{
  "num_hidden_layers": 9,
  "hidden_size": 256,
  "n_experts": 40,
  "experts_per_token": 2,
  "d_expert": 288,
  "d_shared_expert": 256,
  "hidden_act": "gelu",
  "moe_layers": [3, 4, 5, 6, 7, 8],
  "router_score": "sigmoid",
  "normalize_top_k": true,
  "routed_scale": 1.41,
  "balance_loss": 0.000319,
  "balance_bias": true,
  "router_logit_norm": 1.5,
  "init_std_router": 0.0079,
  "lr_router": 0.000877,
  "vocab_size": 2048,
  "norm": "layernorm",
  "norm_eps": 1e-06,
  "tie_word_embeddings": "early",
  "optimizer": "adamw",
  "learning_rate": 0.000725,
  "beta1": 0.9,
  "beta2": 0.95,
  "max_grad_norm": 0.5,
  "batch_tokens": [65536, 131072, 262144],
  "max_seq_len": 256,
  "train_tokens": 1611000000,
  "max_steps": 12181,
  "dataset": "wikipedia_en"
}
Below are experts of layer 3 (counted from 0) of a mixture-of-experts language model. Rows are named up (a neuron's input weights, with its number) and show model dimensions 0-255. Each number is 128 + 32 x the weight over its row's rms, rounded and kept within 0 to 255. Numbers have three digits each.
Before each expert's rows: a language model's description of what the expert responds to. This comes from a sample of Wikipedia text that the model never trained on.

# expert 24
Description: Prepositions and year starts. Prepositions and conjunctions like for, with, as, after and until, and the 19 that begins four-digit years in dates and tables.
up0:114128129159110071146142164138172196141155090185167111092168084063095136079129133095101144151146150094119107076101129166094143102144151107184127121162194112141170135092124135114082166118167151091080190130124113075171122139147100082133101151133153131122092155160130110148082193098108140148113148134155076103128134183124082188141129194171153155113125133109152170153182121163124138124163126124052135144156159142074110112137129062076112123162146138135144150170110128058109133115144116135116084061099115129109196135117115129113075103115115105058154094107110094132204132154165145113061088135145155100124109188067145116135131105113159134126064112175129169191173109162095089073207160162107152170134135143125171115158179111140122072088110110140145150118178155117122049116110147
up1:128112119141122097111123129090198163161115154138124119186090175102113154113179158123112166157111097134111148063125149126143121160161127081086154100140107129165091127072106111217138112147104083177135120124144107209141207174141208197172135113149133162117111122117140143122054136218101147129152147137128166134151143121148113122077144110138081109078138112123114130165112165113134183132124106094099085136090119149111116135132110076138064132098142062041128137121122121091080137131149142106100127206172199129118126137054131144089040171074081118153110118175154136112147136087123140121144156123157099195161100140086131188182137126124133072149141132137036076174093099119122141143126094128180122188142133117151177123140141081111137108134124104114106157077133116116108151117098101
up2:150126116141115138122095107151149143141131094108120172141155130147130155074111124138084076145120163116136170096144114204150076091142149079153185048109141080161089080099116118200122182143125110133129095091141143169115170151140092088103112177168177171100158130150145157096137115146136123119115111183133117140184140173121182208102163113133147136130094064105149168214136106129126150140116095162072123068173111030118142186131104147138133162117133130090099103130128105143095095179139141117116120156107148129103133214125160073128095118111137103095120145151102125150093175110212173089133167150117125178119056119124114072118141081146128084115113134097119135155190030172073083143131128149102123124090109174079106138064166127095138132091156122128119131105181158105103074139145147
up3:186063137098080132119043152116155160106109153120116117092171085177071166091143146134067146147099079157112175104107052060161140133133147118122155131090096103166135166128129142168110100125195188144123102105183121088117130159152102136032144105133109143102104148100153150109148046149130119135136109124154185132117178163102131156098182118172103129102148082130139139136151101161110177111128184141113111080156111077114187125121162135117129167145129112142148057154123151154068120167122121153217102106121114115162091091146115158152146139135135131072079110130172107109131143122101097156153171148122181179136067090195132129170235153090112106151079154101170095172099133127161103158118134128120092133143135146134161121173147101110120128123190108104128137180169118075121186154146143
up4:165182129111186196077127168145122178120121110173136141074188110136086145118068106173100110128107177200108187114114140140079141086146142113122222107112143106123157078107162147147158156121176095141140167110150136136107196167149167112102153162160156096131159141113123116100140061137146120111129142159120125146130072194126115189085197083118080116091137071127173141135140166104140145148097107145103156081170157110135184159084118154119111171109131114104124163178122134145103122162128144102123105146129130116091185199124132099085140119092090092081137094115127089112097182105177158120173169138143141133093038144167142101113129125126120113144099150066130074109141095119088061164067107182165148154110109145082183162110136115065143180118151119118184108094157173121111084132124095
up5:159108087127156100137109126120180124083132102150096099162129127096184086104168110138103123207142131132136128127109074173114071104161172132190145103195165108063134168101128117122134111172079123116132146116168117150156107139151122121104194154168112165143102117062143151081150087137098101101112104165091131143163141137097157147189145130151123218113159120164106123056149151115088148091045117150129103165152087156140099131112115078080128112063132074069128078130124115103103162169093119118131103136103085152101183144116112146127136115109152122148155143110094112106099079169207139131171144116184115147107100151125161171134186124135136121178145158110111136175176136174120031098117153127097084138117159159101075163103202103078168156156154122163129105175101152145197070132077114
up6:145145172072103159174112143103076115140128122112115052159162181166127147101153099078070139124085115205102166086075146075124173114128142140143206102143123116130170144101162110086112101122198143100164131127139115113098160132127088128155157163149093148191110148121141104112071151080105075115144129099138169074104111177164142187098114098161110127144119124121120080180170124094163160132148138121119147093118121110115177102144140153107118140176149139146112107175141156189212168139153093107157140098198126144157116113095084115176107102173162090103109147114137126136229127088163168121168093093096136137101102107119124062054184121105111100140078117193159138130095094136087148111093091123097183152120050102167123078168128163123125155161131067150128120115107116145107075105154097
up7:168120121133138132098114155165140163114172111107113129139120131111148087044124081178081149091101124141130135084137111214177139101102144095138140102134145126143076134082118144153135101196131083154107140105115145136151148098127104100108156149138159126111160151136113114166060154185092123160097137128073117116149158116134165183127162101134145108091126110154132129114171200114179181121093107090082125093166119088076116162103167169069171145161144087132161132140180123108150152178175138165089121097113155079135120171111187115129103117154127115108112074139146046124125142148143155121111102101110166148105065208116147147174066105145103027151099133100127127140098093126088091068173095135150089121133038173146135076120183103112197117083126039123139126106171146108098127151160084
up8:090092096123084165130100166125108067140121100122175151149122120106170133139114100121079093163160130156125151199128138147183213081158105101104113154123100124153095116123115112119159142133086138115099175117157117067119128114163139061182096115137114071099101160126057130137116155126162150129161066192039124114149163118182127113168093153143152163151081138160147147124135138173123141177124106091168116136111096158098127156093069096148130094120140143130179138124061096101195167139158074154118152114087109163189110172118137046065116093144129109087167120140144112099108130099186122161133148085178157166174106172104109142108093101137140024126169088116100127098148084201117095110130158115159138105138122150169141164110106114094142140154102082166148127184117143109213155169127149
up9:149142135081103080088197159165154165109111155103127126091164146100104145114098173165132175177113148125132206091166153226052179074124107102135189123115074114128154077116099046118183085159112097160080173109153159064152166117094124134131116114178131108134121138144105145115171129126117144175124148122148122162185112159187160162075131089161105115143117114124113186163154175092115176139076111092113153093170138132157108119190117150094146119124108126141180119086118116045080132155126109103122059129155129108135138147058123116127145116140122113139071079146147089112119125091151170104137108127150121149073072091135183094100146182147149105147124107177130158166154140154128068117111148126063152119114102111084120101082164077130128084144138142199139080107187165118130112115145141
up10:104190122122086151123143161143153115115124083135137149107158124175121107143109139094149117105122142087089139102124120127115178101123113099114190098153142128044105097092129094114133133167121103078185189151128166176075130153109098088141152172189150038084163120112149067123043130179197085116145157149108112185105117062165129152131105071168158108133186117131119080171117092118121132123154155110108147087132134078114105142126147098166136115130128132153086188133178140148165077084171164108160104104156190117107151157113114074116162107177170087105099096075109135079139138074155100174113125117184150107244101136132101085109110118151214124153090186135104095152113117124151138115079139151167149105128116175122114086118120155112134193095142155161134101133092167119125148160163110
up11:140140089134141243084103095151168117122144124170179112117178150161088132127139131123135133152192139125165159109095131180058065125094161084128160150098079104076071043147160167130077095111151140115209064083173126121136112096053114109165167119136121089123139107159144157152089123123119137112135097203132089124139123105113086145113136142137133155143104053163118144102189109102133068091150197139146136092106087109132171077151153146156181135184140125139078125211132122177119099113158128077113154113146143162070083131099100094137145132122130166107114133088127111112105143074175164167133131124134150125160135149197135114117104182112173127139175140087182164157160148173131089118126177148122129096097109098140121092115124112106147062065116161147114071122120159151124101143120104
up12:172122140081147084188147135143109100091168134109156121163104033140133069152140106105104158163157090090134129111103133158171173095190150076140099178155132153159070128107146094184110125097105108125116134156140107178139191089113131145183153142165178139124161160124063167123080210130134067152067144084100133147125132128167077147149093112071115103080117108195153126161099140130109169085121109100121173102150146119103112155095090151129091101142139099138091112131188168129106129115113160105170196133121112118073182148126180046094148131090086145131193147126100079098079090138145077135115160081091162183128114133084149157110133142193107083137140073117106101119132147139124098095121173142095131136093131096145111120164180058123108099109128136136156154117105123116129125123231118
up13:150090110087121103135156147171139104181092099113133135161133109183092170060110098105083107123201179128140161081146105153150066138091166138171126161158139087128143155158114106152100148187127106124121099108123098151119107138113112116114127171096148127062143108120103119106115158135071132117152193132110157149153149089106133139117118150114143121120132102134095196185098198089170195083080059202121113111148097126140169132111113155134184150055137086109167081112151183141126113193171156124172120091210139139111157159084146106145110168087090127137170153106144127081140133107202121143159146126120119174063081122083121099116151137090114108125119125092098127072177152149138107114154132111074139162171094139142119139118176089154174220070128123161142091111149132129078085135108044
up14:126088158130105133153149126095094183128135132127143048127147127156113156157135136092141107116185090105118185107109060130166128160088110086122098187124149129145108106173116135110096200128121175108166120092208099156091190130136083106059156141166103078089081127109165101133065142152105125167113135158172122133098138193090139160133139161151083153160148113125105145070157108129117135178167148121063178144159136116157108104129144128148071088204116130111166137108182173096185105076102124119172068132158189154109164111048096133183153090130122154069070113092152075098182158141137137145078114098143088129094109108117101169092119144097110121114134124148122100129096151178134150130036137102166146192137124115142153108154154090120134124107150159207085125134109122096111133119181088
up15:168104170122139143131163101170156138123100129094140107172112129144089171086146113103064077154128089116158160113120079162124168147191108113166177104098170126140170106159119139138052063117138149140056196071137149112158132108141131099183117174117147069138136103108159191136129131145137164158137108133135125147117138090201146097126069133126139081133147128114138127144118137092086153178088115085102153114179177132154157128088225148155161060157121120190125099176108132089143177158175158140106137132102212139153137165134111088091135111086031118145126114137128119141129076134125170132120146133131057077177115185099121132079167081084126115148124151107133090073135126123193066116125123120104123132118130119103147118102143107089154196073065068149102115129097170107163137168128132
up16:149066173115170097092110163141133142124105168092147107100195121120116158153122126065089178131164122125145198109117164141093142121167103045124145151079091119154094109141112189111056161136173101107186133148163139101083159128166117129077175158177112136116170140172109162177147075148168148103065217129156119143134191128125113176110140138122154185111100071118171194127164107161124137124138124127151115078122128073154211136118107165128112124131090111114117121156152120103083123159115141092120093184080148104128104161089156095072104115146140144133045092077100133109131122097151120143102099118177135144089105110096123009098151144172116113154149145171157094144137068136170150119113144169123097098090158090087103101088170134091135097066139145135112105124125139156109100126171096
up17:112176145090123120107123125131142153103097083072148148162120203158132149090109102100064082152086114110152141057129160147133123127145119111148145092177125117141100190082086094106109096155107139128120155081186107115140146145172107104106186150168099127119073122160137057132089145175129119126140138128091144118125158126121141122131121088160070089191110135130121112134169121075141180132033065143121103125118117162154158071117078177097068143166122112116178137145141164075168142136082126166109089154146181109114122114137032172174069148184139138069102104125099141150159129168148155117147185104162175187116165114113132125119119166076141112135075176137145148091153105165086110152080083138103137147133107119185092178104183148181079118115159096105151098094136176144146064098109089
up18:143124128159094158107050147124115168113106111090171137073165166156097133128106108139083130103115114121170174079100160126077078157093183091211232083120118114128132133181098148104084095165146160150188124116155149105131113156078085044075159144139109154122112138173170145111120151158138088133144132142099158114118110110096166137134144132129108119171085098141143113094197100119132153132085154122129111099125150107169133130107114095093093132200117092148133172144091101141179129184151077115185044102078127079146139087104100165138093105215148128134045152134126149138189113132130109175162095113145186158130105093129116119107136121079160106174087119155151095135178089151142165168118074159135151103111087127147045135096153139166111107090166100119125096126188142135102106114161134
up19:153145149133134113075105117122148165084149109091156112126191098085103187141115178081142133120125159082143143103146123128093109114099125077112101090115131135132117102127138140127113166121152109090104168146158136097119189174089140148113123190136160115140147161239099150187090097143162155107041103154110119140198159129137153169085169098145092098126122084117143162133122120151172172088145153149108108059112155110163172166212108131121086167170133104099162131104129114134064133112153116082129139160120119100108092153085150100111183101122134151124087064126096097119089148134147085120109119130161134200103092103163191075165159119148109142159118126084114078170126059160104102162075159178102078151142119140141113145027105090098160102020140122140132076157139143127132113140094107
up20:110130123159117157138068102146093097140110111078115140118141158181094210128171132093131152148175086175088166079135126180129175061139145077138097138184145113100094146135143133135129204123107114109097114088162082155150106121107138061111123075120167092154189151117130150158081191127125144123139127084055149132137110161150157121099114194119123187095155115131153104135169153133154112129157146151134181113142090132077136148170115073119124123194158144094131156136160168150112135083109110132142112142145127135154149115123148084120087159116092124089104166120090127088103060078154179110131123056117171089126088169069149114046096180131112099166128109134114160076171159148140094097107206141144174108164046098078113131129150116141117178161095163164159071123079192121113130101103084
up21:146134156083199160156142123131150102108149099140114100131138127180075176168098107133141079143158130119107160069143138128088154124137055112130184121118150128092158112169120099122152130165123163118166114146174125155145183158113058111145138121135125100094133122138132114109054135116152143156104110123094099137084095120083150141128092108112083076194114059145159111142171146118113062140132187104092118155170149072118155137183117146133124100180196122149110149152161176169154105155186122124213129113190111135106146125030060139153178159153146103102107108108144093161166130106145129164095063172114126075196110108172102112087144139138154141135078127157117146087193118155102115141086166147113214152103108150125109119134127109133142166105144097200107105167139128135143067107031122
up22:204107121154148159102053222173147179159170130109118076158102155105127106159149105158057129153119082146121164114123096178161103091137129113096098091102129121124075109174167121197162076134176124050174092156148138141147137115129121099080104151137147095120109133122154109159077186162073114115142111129078117072113134110122114103153131132151146181216157108121161139170235134120140114161108137105180126119145147069152158142120128165089104127149145085138113124107154155133146135154129168019153175133114170125181137157130137094113115208120094083147116081125111142159105113099139133142124143115117210117097139116116134079077127143130158084120130097131129132150142106134160175108117158156178141134123124104139127085130109098088124105066153110097216089144117086143127093159153069
up23:196110142108150146140066133125129150104130210070114071131143166099111202098149127151093108123116074159087195082121169138131122138119192099105142114135081135123160186118126164168109094145175165124129119106187127157166169156114130112075097146165135105132106151131092172164116146162144123126097168161155099101121137152077154181135164145132129181157133073133120108139159126138111142195164122113155117116144141120119147161101123120060124110152128101155215066120136153080127119198133149103129110088141153103159118087124163135124150145135123120102112073111104072117181094198111130157059130160197124090130146124127143069070164138129111077136096167160138064110084096141142159083092132180163183106085068108139166084190127095071087086118125109118100128153145138097082170194107118
up24:163127082122103123125087116050129171139105171096174091078149185107056115154076155113171107123143073172175177129127116102105139098130148115130137130134113090202081085110122150123118094197165169122194115123121161134050153181118095094139128088143120161105066162218123193149047143151071082156148143163183137138135132156125135141115174138094153123092137077127132115117159117137135163161140161071157165070101113075141145168164092122100098120143118119137177102130165115177145112161142132137113143102156149095151150111093045105155108131169156168102103138062181108048162097123137129160145094099142180120127096139131134156110175079075116085136156112114143112129096161133162147191099140201122121129165132105179087077151105136104119099085134119139152126107166119117114116102157105
up25:178110121128086142076114146126116114133137163155079163134180073150090108077160132131103177105144142093177130150101152109153154145136081132168114106182065106118082152130105106122093051222128167124153147131170074152148077090127052133133113139131069120122093154119209142118115130111071120148144115154126127075120215147149164100134130105149099117156108110140130191129120131152101138126138205191135093049156111093138145148186124163138150115169118144096125119127127149111092147167123111133153120116141126105127145137165085075136117139127096036146169126189150091173156100133138107159110086105127136113197102151148111129114123081085059158134139163170188115103062241106170096103155138150113142098153153152121137094122164147092175107137128086128098089138074145084153148122135105
up26:168137092126154129114127144122140198145131076098113150160178128169152162114154113133095160169078140136152195086131130134115060164105194098192165099138122106145093137077168140231160129129153129088174157096170132124118109124177147183130131135160121139157145117129118198103126192143105093164071159136101115136198109184063131139151122075151129154162144121144168212136103159121108158127073086121131095112157098119132110156172049082136125146115152157029138122123069123080083104188138133074149088116167143105105134136093133086136128157086117111134161114129119130126059156157149130148139109106087134108130105136074118142187104113117097153119134125075124100133178143171106141114098136113082068143109135162173136091077126092128182183162156082166129084113132141156132130096155064
up27:126202164048143195147147132086157146129090087126181125114148138197076163121107124152163143121091131121163183159104103158133124082156137081134164117146086097173074197099115124106117157136149131061103121133173126177146138138085107196117143093165202130161142132159138119138111115146188103166153087141091115149139201168143119138126100088148139125092135113135215156095108077122159136061172151131071148107071103158131109106132067100153117167181158140084152124122116163132113101115125121123184136109148192092130145142134111106143093117132084157155117122128130089145102119127081122197131152058115154133068092137103127165100062121093174091123064119141127119138149114139106120182076135143155167135168062063090090110114165143110151125095174146112152072087158152086108100175139125
up28:165115085139110128177105147128173115125082023099123141172115158101080114080165135113119143186096113149168195065127088136161099106092092081128127091182130147142134126033131106119141149097129195130161089094131082121166139154105156104164143114152178138115112135136137144151064158143087135152066091110129158150121174149087129136143191120156098156137140100125113182111151133137099130110135176120144150139079092120089171111184074151125127147188177146076169125212134109056062150142147108127142138133157153169138120155143104021130152134094135150126074152157108086143080127141120139137152115085147086164176091173127136095101137188126113097134134109099163151129161130153089111156116157219128120146150119131071147150142048120084165131142140138184142112106148159099151091158097131
up29:135184120126141167110089138179088122105083125185128143111137159191184157100117145147087118112093108137112197087115107189155081116160150115176089174131150133080134141099201115115106121140143090114165147127162103122102152179088142150090139151158121110113176103133193104105101077124123101127086157164130126127154103156161103168128108134134072173119139062125120105143070182126118117080133115138096104101145142077165163087129080164153137147161155113079133161170147103059127091072192136064165144112130086161094173174074178125129089092128116117119173096094131175133205065140159144181095136142169138098066085128154168055194142181165137132144128098126107123103111137155131129138130149095211135175124099188089091137139159100085140132100135131155174100120164125116110076162152128
up30:131127075142133182074105106154132127139127119127115110168151115071118084085059143116123209144163115096160101145139084105118197171084123110109114144113123123177099127087108170124112124133092132116082137070165081177147112152146157144075100181140133196120196200134074165172120146059127141191146146162133159063157217212115146135169158157127172148126146152107127140162131130154106109114155103109106168112105094158071123145125076076106065120124133058094152101095161181051107096143090140116133102108134097100116111090138173126124105140152145141119143084120151113052115099104077133153121136121177112181119117165123133093099113084180154070140185167155123113122110153160155143073155164133147118136177110185177155093107133107126128121126103114169144086103188120111117110110121100
up31:135101145078134133056065094181133104111101126109133127133164179178077078085189181128105108114152124126176147062126132141106093161072108082151165144124084113131116131075100137120094116134166111071141145118178136141131115195078166115142143135173115108150151131217107156127110144107106075135127112123168152131103114146174159125131169117111070140078138085158167154120138128084150168095148131172130125107154136090182131120108148079145123101142148143075159160140175150043092087152144170073163101111170156097099153150096139120144087084128186143130100107142163135138161117098114212129158149143104178194061088071140213081083126173085107122170107128126175058131155141135104076143141143154163151115084124130116146141133151099155173118083085130169129119105143134118115069140183145
up32:209111188094128139105125111168146148119169108117127071131159176148157199118146099048107150192143135084146126127130098099117147092084127056137141109136115105142110107135163134182142178124156125145087129114096137112167184090082105097141116135098171170154158143139064153132117158127135136134109142128132173139178125164146156164058118108225154147165077116129116180157151141100147169150101094187072128082159147151125136164115184092134125107149177118065188143154135140110167131176044121101130134178145140064097110081100119092140103122100136145157121090080119092110080078117141085145128154113091120138086096133105133088098105178100168102166179127074153140142109158176080167094093133129087081145135066082172154103091185111118141107092092090176083121134180133137126139121143132
up33:126164098093203132081111122135160108136168092104097136125125099184105141125104040155101146128155127148110118103100079090111041074107111096143202089116136119174209153134162136079084114213170139119144134112156119116131131079159183098114178160133081094173088159186179159161077137107072141137167169088030150098103113118099134145086103099114139058119158159150169145100153156056156070163068148141133194112141154112092118110091151106140124117108155091139108114153116125159182141129181097139142134116149136133195091131138142149136140102146085194144141109113167118151166175127086139188163141122097117108110140168120121169151113080099109133116157136119186160155159175135138098100125104136147123111081107149189102090091109160121164111095116090126075096139158114139140132138160146
up34:089134132126139071092075171124091163089167076064132138107143092164114126146111091085145129081214151119105100132121127156066164154099098086118108080133165121109198113157138117131118114127165113069097177135135109143122126106185115115091154169084133115141143145129195080138007168138098088140153120175168140143104134114115122134122143142125180154151158121145116151129206179117124105176131115069120158141181181133118141171134075121087152090125113108157103144115113212082192152124099079122095078074106145142119161100130121108101132100093131132080131153181160153142162093137131130133070109136120115126135129102069146100047147061152095147145115180099156153099153137175147134070093142104149146161154165174141125161164126098081157119146123041145131119092103083153145094164109102
up35:135154148142173199144023211159139153137081128075140099138174154128170117137103120119103157165095126099085138117114103182137129082154096066174152098127171102067139079107132147158131119135160119141113207134088136135107139135187127135191195126141084100094174139211188105168075101165152136143075117133109124084173174110141116188138134114102153084096106135128162104126148181091197186079095116121121118075155115144118172098075131086128136120160087082127088146124111114101181102102146075094143117114096161098110139158128112134080100126180114073142121115075110142135139140115173153134108137098120143176099114190157111169090166090118117122130120111115119136136142105123139128141131102165167060141149116150196073114134121112138073066107172099116150130083162069146145100119174119
up36:192124107155103191117145135114160142113120171175112088121152102120127126101193109143060116146141130149160178117109094187110076127162162126113122126129133130081125139153174172094121113154147097115122123149159118075139159088049114076157147194156193194098206118132091110163144131144135125109162111152092094110082139084137154149112147107208164152121174104110088147102184111151135176172132106118171098090135159101118151095088154106119131106122118132152182092153140130119165111161095158055132093128114152136135083154116147157144010046131095163115148154106180111120095125118172137187162109108124124140109118162068160124067200111079096116160131136104148118092144152134141137107121155122104124103130075138104155097180187135146137081111120114144072096090152112088092086203087093
up37:106111160124066234146068185131110200154080089084097170078155115152134138166072149145110160183125127138137150157116091094100169110110173096108082110114143118073156052105090140140068172145148122162159170080134082135186135100178098110101152145112141181078157132083079105125166160139160128168130101136125092125140189149142144152093145135192144073135079084098152168055183162153119127182124132144138133083137110138124075084113147107134136085157123076085150147118089149113134116096110077136159080136112173113158125154076084101172138144179110105135129075111169108102104134134150150127167195136123181169128091198106139140119109075136099144157094105141153173140161115135197137119159078153120144123150136137176114121128157176086165068100093152122124147099110150127106141121129134
up38:146106048136123133154116176096161199132111154098136142181164116116148126143146106142109142081158128125181140123136064160077038074110170100130087132082137141111173121136135221138103123133141133077234123125150148147132152130141096169123144139123136152130127105158136115187117145104131105083100176151116141114124178084086165094109107101119168120172084134118154175155118091130134065101090121145137117087103082097160133127156101101116111169143172120144099104117117162166103131157144154151120093103087110107182111122145156092134112151155119144094091124095126151072151213120184108184170158166174184164115119136178130102123194099106056177136110149171079074158178111168157146138085170118113117128187105156195063125106100166080165088139155123099163114082114119099116093086109112
up39:135116133164103122171104149167081184123137100131137105101137155135116120092149135110149160113069132105143168122129084235090106070118140074166060110164129088091071099126132107112133133210123095098191116168130121151148159138109101140120160171170136119131155122115096099113075120128146075162085151218091097147157122151129123204115191089145063116105125079132141147156142129120135160078118079122145163095169115081158121136143131143125088114121146133106103109146131085095168139138112127095114152109156081142142109194090145077154091120125173061133104157122164091135124122142164175121129131113200168092073113105127183120108102190115169155141123139077056130137183165125105132139130210054163166172128106128093137104144139128149122091128127035191141081125160113122124080155143152
up40:115128164178143133166123113123129085096104151067164172120140106231189207090144121120141126190107160132169054129107103132153151096137126101148172120146128101102182120175135190089102114117134143118091086116137131111125081153114113053091088093089112132179148142120194141124102138123099112143097090116160147078090182122145186142112138153149111125172142113167161087116173158093181096200092133090125152091102178130046119112138151094121113141148150124117145131139144147135180107163085113085147157096122104108103136081103107108100125107141142152116114180049089092192118060099108109101137130150069111182140110136108156107107111151102074128205127155127140176140177158180064126111162112195117125104114092114158095160078137151099080114169162132154089132168108119151162096122086128
up41:138190144123073151138119117115125118084117160130150141096169153202102143131073160157098078131147064127126128101116110152114124164134096098150154139115111062128097205082164128108069136150112126077205044150146103178139157114092123036079172121129145086156143117106079128090100167119157070116147127150131129135119138109113139128162122068136109197093116104158137154130159134108170175144076115098135084041175151086121158088130091137152173128156135081117141149236159135168163090156116154081177175156155089095165132134066159099145136168138158133103095130106136104166125123097180127161144159105151178167140133158170109075130122134148180100130102101119119193090142130134185111104109191120162152127123114164127108110145169157101169127070164106098154115122150170135117095167103118
up42:090045153083107129150110124146131133152114097127088120226124090175124132113139101067067101135047143098159178118120058124090118093149183091155106074151146077170127065115125122117124125095115111093130130122178121145152181146205118132122158155147120144130135100178103163100092148134128107148132106190116160137168138170095158178155124152126098083193130061082109166162097060147109163173110158178106137094170107138125172158126156154121100155150164141097137141061161159090101069158169121143142160177103203110148181186138162093121129153132148058079097101150070136128119168126142132075104155132140156152204113147092122103154104141087146161138095107140114102109123150142116124126146122168126170162116105157139081145142118070086108154077139175159172109100165149127106122087153154
up43:125119073137082097129098165156141111100115101186153178123169150147112137099112131133191160143191150104135196133135163112097148108068090101098099121135144139159136107145090166153124168171074100145137128072139107195096162080082087091185185146178157130088087131179173064142055147098067089148098087091165125154130161044128155134076124150109163125152153143135146147142218166111138125098089136154039144090189116108137072096161143135119105147103120112151153113113126137111120109127113107157104160099166148163160112149082142097178104122065129121121116150086108138098140108128163132155154116116188151204090051140157092113141114179105147133150132148116110153143167159152140122145124045104124129112165117171114089137159150148104150146082134142133063144065119146161144076121105091
up44:126144118139141085127173117149155084135108145104108118156130170115122077106179093180100115101125129160113087142101178111180143111104145154164150174189089103199092057135143102158147117131114098105104107118113098146105112092142102105018122151145134167214140182136127159132120165151155072166123128114150158118111151127167090142097146142153132159135044129163127103124152110076141179145094149157124106152165142121147128117127113081122172129145106048172187093113131176162113116155124141156179126040155129092193182154112070083155083070131117052046159148068149102105201098136181137148154151146121141082135095131166126169062139043117084124173142119131134142138149150125132113113156108137157129145136132132170135139147186112143113079103060102132119137141102093161136139105143113
up45:126136120112103121157117114127141098115140191123169129126141111198138160055128107127100093130125090146095146027104113116066167143180147121147162094138135131158174162135163131147155166132119095112164131120143098138122167141124148063164081146137125136124127126116129113044048136158112073170147168114112136162136070140123088134142105069153151122064118105170097154156174136167148214162180132129139090124163137144109180170118068156173071151108105098152134125217126128143085134141155183164099110032179181096146150097143119108167107145096122062125120140090141117070158122101129070152082171114152137178103121093114095094122175104148108108139118119130176151135162134137060075136093177132138098147106150127202155079133153079126104137119118119140136136091130108063124071119166152
up46:165131105129146102159088183143077136117109152086116135175109113130141166148091083129098082103108141183118183135144143151147115157188141099135131087192085149208065092150160116100109096136143133124168147104136159148110134149140096144176159127136136119134198148153111174125129160133152116126058125099124126083146164088137154160074128122131128154124103071111096085161125140141120150167186089114154149140123137084070110131075146144112097134110150108133142053076108104078151162203143147107147122107169185143161120140107093117115071127197119129129044122080096080107119115141119138139138091082201140070113131156076124068091170064147144055131143143181154127135154114173151153119126112167140109127143112135113089075154132097015140149102097113145053144093146091137183150161176130
up47:113134141077138121161121124142166147145131072121154140153165131062095161099112090115087085134078123135134154096151102139134120151136120117137131080111139115169148145137089126141108094139132091121173169159150114164150196159235120105158107146165125104144090126140131088129069103156140111159127138160122105108144171091055152169180188118158113132161137194140215110071134106116126170135101104074109095127140118171134128094156084091103090160122113120123124140082151155131103111150156085128077122170073143132103171156143147089145167153158071072075096053140053135140100139123142111093104185090183143163181103211139117113119169108131078092144052156152126148102145089119142105146099088130106101182104184143160078125074135112098096116105203105139132158129121142141201051143106119
up48:112151160113099139130101094125105141150142059132226159079148160144106153102126138134106074100126152134134103115105120165122114122171116094117098040139106079174103081134068145135146092151108143091177186149125074149163141105197072148148183118143112154149093143139118116149148095131108126091087169130131141158117119185104100168104087119213108159168115143146117125124167132055128147190083140102158071080119209122113112097102095161134100105162169143085147126134083123157173128162139074121148148060146110107143132147092134150168077092138164136092090165085071157154112099099176182124134080115156207095116140142170116071080136113110164108161057102086113106074137145140119132149086145143172163147119074171173108179146135162158102126118113081147170175132160153150128123163128137
up49:091146084164133116127075179141147152162126115101194125066206100116108105087108083086132211131156156167124126069117114161131168104081141071162103181107179090105182118125186147141098130147145070120158127074138144118158099092132140084130116120116140160142154125152118126163105134102109131115132092099109168132100170194157105113105107136108143174162154146125176132146150183119184074063081169115112131155186118103098081095160125065119150117160119113148085171130166129092120152088175107081153135120053114090139136153127093137081120123133132144089171116115180120089144138129082164105129193094121131104110053161127109123065094148101140131117099128160174096211206145157097119161141109102166138085171070112160133168130163072158107126089065151082120139146125136107175160130132135
up50:118116138202112159140114140106191195098102164136134130103127147144116164116147124077054134162180110159126170095132055165113057060109141109134134110125150136123105111103116158117072138160140113164166169116171092171094155116144106107138123182119195161084161101096131107110121171094136111159134129131116145139135156112129083129100194160129116111173154142140099163168143151106154063143125194155128116160117119096128193119185199138127140050111153098075126125119158169081139115115134104131172169142090072110155128150105128091105056069137080122132105135110107108124052079134136153138187206079125143118191127089121129123096188196106149145160111096075108171115140171174127139155139100104139078115103115108115095157141138085123095172168142115172149102171088095146139118119131036
up51:145111155133149127108059135187181117158101136103170146169142140147169120129085114120137178104116175084086087124106145121075075098124150101111225095053102136105104134152167139138154100149124077051162170115139157135082168146115090183134163188169144061156139118148127134135063092216114095076114146135092141092200144089173147116122110063097089103174118127149151120093121106101167097122098138107124070118121128122149178178180070101169101113155162061116131176093074197157156096130171095098125123162132148106121130157100116110161085159189135053144091129133103150132129109076177138153121149109155130118086111154153157073132120136118089153160173112120146110131148111148144132113122090169129103150086121135091098179055123099135106095109177128113135147172105148134094119147105164
up52:159217128133142185155138070094128141176151137137132101115170195214108143096163105161113130112103118161116131080125136124176170046096157111162157156150128138174104166134137132077151168116105118119114116070150092168174152146120090066089116071152114126126127142108086130123107116090122105107085089058120192114096159162124134126097137133149101163091121108159099184141113122104164143144166088058128122108112137077097115166090077156141107134166150121105115167206126098110140113095102107134133132070137176122121090114148106120192082135126126088023142150123178057164126125087147144115149146130152131131108075147141141208101103152131140134169121133126120160136152155167098116099088127211122161140143039147161097121101139113115214162119118160132131092123080165086145164160153146
up53:135135149077130103169111140108147100107101032137096115183162113126177113148126094113108149134123102145135161140140073155139133112138120113137128139199123123148117089115126142126148220121158142118123108116124074137118131079133123122082151132141149096134229143139119120095098132126090128172074131137078117121117147111136156169110104141134109162154118069096142119147108133131100150132185129129125149137142110134102142151179064171132087112156168109108179146151128212167123145097123128106125131118172065134080153150118124043141086108149083091125118130219131119168099102119125122185095151108139130175120069128155180092055103120175174092122097132066043144107175078154092154021083108190187193133145101159128133107101115095120116168117141091199128143111102163128125059118153149